Weights of a small mixture-of-experts language model, trained from scratch on English Wikipedia.
Training: a variant of Muon for the experts, 651M tokens, 4966 steps.
Below are experts of layer 2 (counted from 0) of a mixture-of-experts language model. Rows are named router (the router's row for the expert), gate (a neuron's input weights, with its number), up (a neuron's input weights, with its number) and show model dimensions 0-39. Each number is 128 + 32 x the weight over its row's rms, rounded and kept within 0 to 255.
After each expert's rows: "comes after" lists some tokens at least twice as common just before its tokens as in all text. This comes from a sample of Wikipedia text that the model never trained on. Tokens count by the router's weight.

# expert 9
router [178 126 163 126 117 151 131 148 124 142 120  94 119 155  93 126 118  90 108 100 125 111 128  92  85 135 163 121 135  85  82 128 179 102 114 186 154 122 132 115]
gate0 [147  75  92 123  67  95 159 146 149 137  97  83 121 142 129 123 136 133 112 170 146 122 156 131  85  99 128 147  82 148 117 170 114 154 131 102 112  88 101 136]
up0 [108 175 122 146 167 124 100 170  64 119 123 141 204 108  96 207 134 134 130 162 153 184 129 143 227 157 152 148 133 103 134 105 156  73 140 166 150 140 155 108]
comes after: " the", "-", " of", ":", " and", "|"

# expert 8
router [130 104 188 166 128 139  98 147 145 195 105 129  65 135 128 135 131 124  97 131 145 144 107  90  95 126 166 142 143 132  80  91 157 109 170 185 136  77  87 118]
gate0 [133 131 147 100 118  98 132 126 137 156 120 133  99 114  86 141 113 140 140 182 178 101 123  79 136 148 192 112 118 104 191 144 102 110 108 123 120 110 166 196]
up0 [161  80 139 182 196 155 128  38 204 183  87 101  95 122 150 156 182  85  99 121 135 133 117 186 158  90 176 127 115 119 104 136 170 105  98 123 188 144 117 115]
comes after: " |", " ", "\n", "|", " 0", ";"

# expert 3
router [143 124 121 145 182 157 101 110 143 146 102  46 114 129 118 133 179 152 101  95 161 144 161 136  87 132 112 178 111 137 116 125 138 134 122 132 122 130 144  81]
gate0 [118  85 141 156  89 138 126 203 117 155 136  66 122 101 113 133  97 119 133 200 110 129 161 137 156 102  76 168 167 121 141  95 132  29  86 191 143 167 137 156]
up0 [168 130 115 134 162 114 114 141 132 108  86 135 161 153 125 103 143 108 132 124 104 130 137  94  91 122 167 122 107  99 110 123 111 165 150 138 172 137 155 137]
comes after: ",", ".", " and", " was", " to", " is"

# expert 22
router [143 125 159 156 147 134 131 189 130 148 145 118 101 147  37 206 145 145  97 112  86 130 123 113  42 121 114 119 130  62  85 153 148 124 114 137 134 129 183 119]
gate0 [ 97 109 193 102 132 124 200 138 145  57 117 169 132 139 130  95  82 179  99  85 123 158 181 165 214  81 167 152  93 121 120 123  48 132  93  91 123 146 143 139]
up0 [109 148 137 116 203  77 108 123 103  54 155  97  94 123 138 121  99 140 130 108  51 123 140 165 141 134 110 126 104 125 110 156  71  88 180 131 137  88 107  84]
comes after: "\n", "-", "|", " (", " \"", " /"

# expert 4
router [137  77 171 142 166 161 128 188 166 158 121 102  99 109  74 121 141  82  78 120 190 170 117 114  65 128 122 128 128 100 143  93 101 182 139 156 183 166 109  76]
gate0 [143  98  93 122 166  94 101 107 141 163 188 194 115 121 151  82 128 174 167  97 133  95 148 170  93 131 148 115 121 100 179 115 106 103 123 120  76  99 104 131]
up0 [ 90 110 132 122 140  89 128 126 117 125 128 156 167 114 159 157 109 147 149 119 186 130 187 120 112 161 194  77 103 182 144  84 142 106 105 126  68 118 121 117]
comes after: "–", " |", ".", " (", "20", "|"

# expert 2
router [124 107 108 145 139 147 121 137 151 130  83 111 105 166  92 149  95 180 109  74 114 118 129 140  75  91 132 124 158 162 113 134 127  99 140 184 149 101  95  69]
gate0 [123 119 106 122 122 129 156 148 154 147 124 120 111 133 138  39 107  97 135 127  70 129 182 103 132 167  12 122  80 153 127 138 135 152  75  99 146 140 142 103]
up0 [199 125 124 137 144  84 122 170 164 117 180 120 116  86 120 113 172 136 171 149 134  81 132 155  90 118 154  85 121 124 135 134  96 129 150 127 149 167 157 113]
comes after: " the", " a", " of", " and", " to", " in"

# expert 5
router [138  56 163 121 186 128 100 111 136 142 109 121 151 106 124 121  95 154  84 139 192 133 115  91  93 114 126 117 131 107 103  70 173 143 153 109 161 119  81  85]
gate0 [156 126 129  69 126 144  84 122  86  94 149 167 161 164 131 104 133  74 127 179 113  81  91  77 134 129 112  71 156 112 138 143 100 144 141 117 126 133  93  69]
up0 [137 124  90 205 132  72 100 182 111 110 134 130 119  98  83 115 126 187  89 145 164 150 130 132 125 107  97 165 154 101 112 103 137  92 117 152 128 183 127 186]
comes after: "\n", "-", " (", " \"", "==", "==="

# expert 6
router [125 127 157 179 146 146 173 142 146 168  87 108 110 150  67 116  88  95 105 120 162  97 115 102 105 171 144 116 114 129  71  61 139 149 146 145 159 100  59 107]
gate0 [133 124 206 200  91  96 116 134 126 152  91 177 126 146 140  76 138  71 110 120  76 140  45 147 103 160 141 139 155 109 133 101 169  87 119 135 123 146 142 167]
up0 [126 157 180 191  85 133 103 109 159 136 127 156 181 183 144  86 162 118 125 150 115 124  55 130  97 152 173 164 138 142 158 107 146  78 156 127 108 154 157 165]
comes after: "\n", ")", " ", ".", "==", " 0"

# expert 16
router [133  94 121 113 135 126  86 143 180 172 102 124 113 162 100 173  98 184  76 114 159 160  71 141 140 143 110 175 132  87 114 124 169 154 118 181 152 130  83 115]
gate0 [ 95 118 164 111 150 113  89  71 195 123 150  95  99 128 134  54 166 160 114 125  70  60 111  83 125 144 110 183 163 163 133 184  90 118 136  86 185 142 104 109]
up0 [ 93 169 103 120  84 134 159 129 111  96 116 137 128 107 105 172 101 129 186 141 163 166 104 159 134 136 156  76 120 137 120  98 120 151 120  40 162 110 142 112]
comes after: " M", " m", " L", "m", " l", " B"

# expert 21
router [184 131 140 163 104 125 144 153 149 118  92 115  85 125  98 116 155 127  90 105 197  97 134 129 115 119 124 127 103  71 128 128 131 124 125 104 159 132 104  95]
gate0 [140 159 112 160 144 126 122  83 116 143 147 141 139 121 196 109 143  76 128  79  94 165 125 142 134 114 189 100 107 198 158  96 141 146 128 151 149 132 135 119]
up0 [157  91 115 142 100 128 125 140 127 100 122 153 149 130 134 102 174  96  49  95 107 114  84 163 101 132 128 152 143 121 107 117  77  60 140 176 173  99 116 137]
comes after: " P", " F", " f", " p", " K", "f"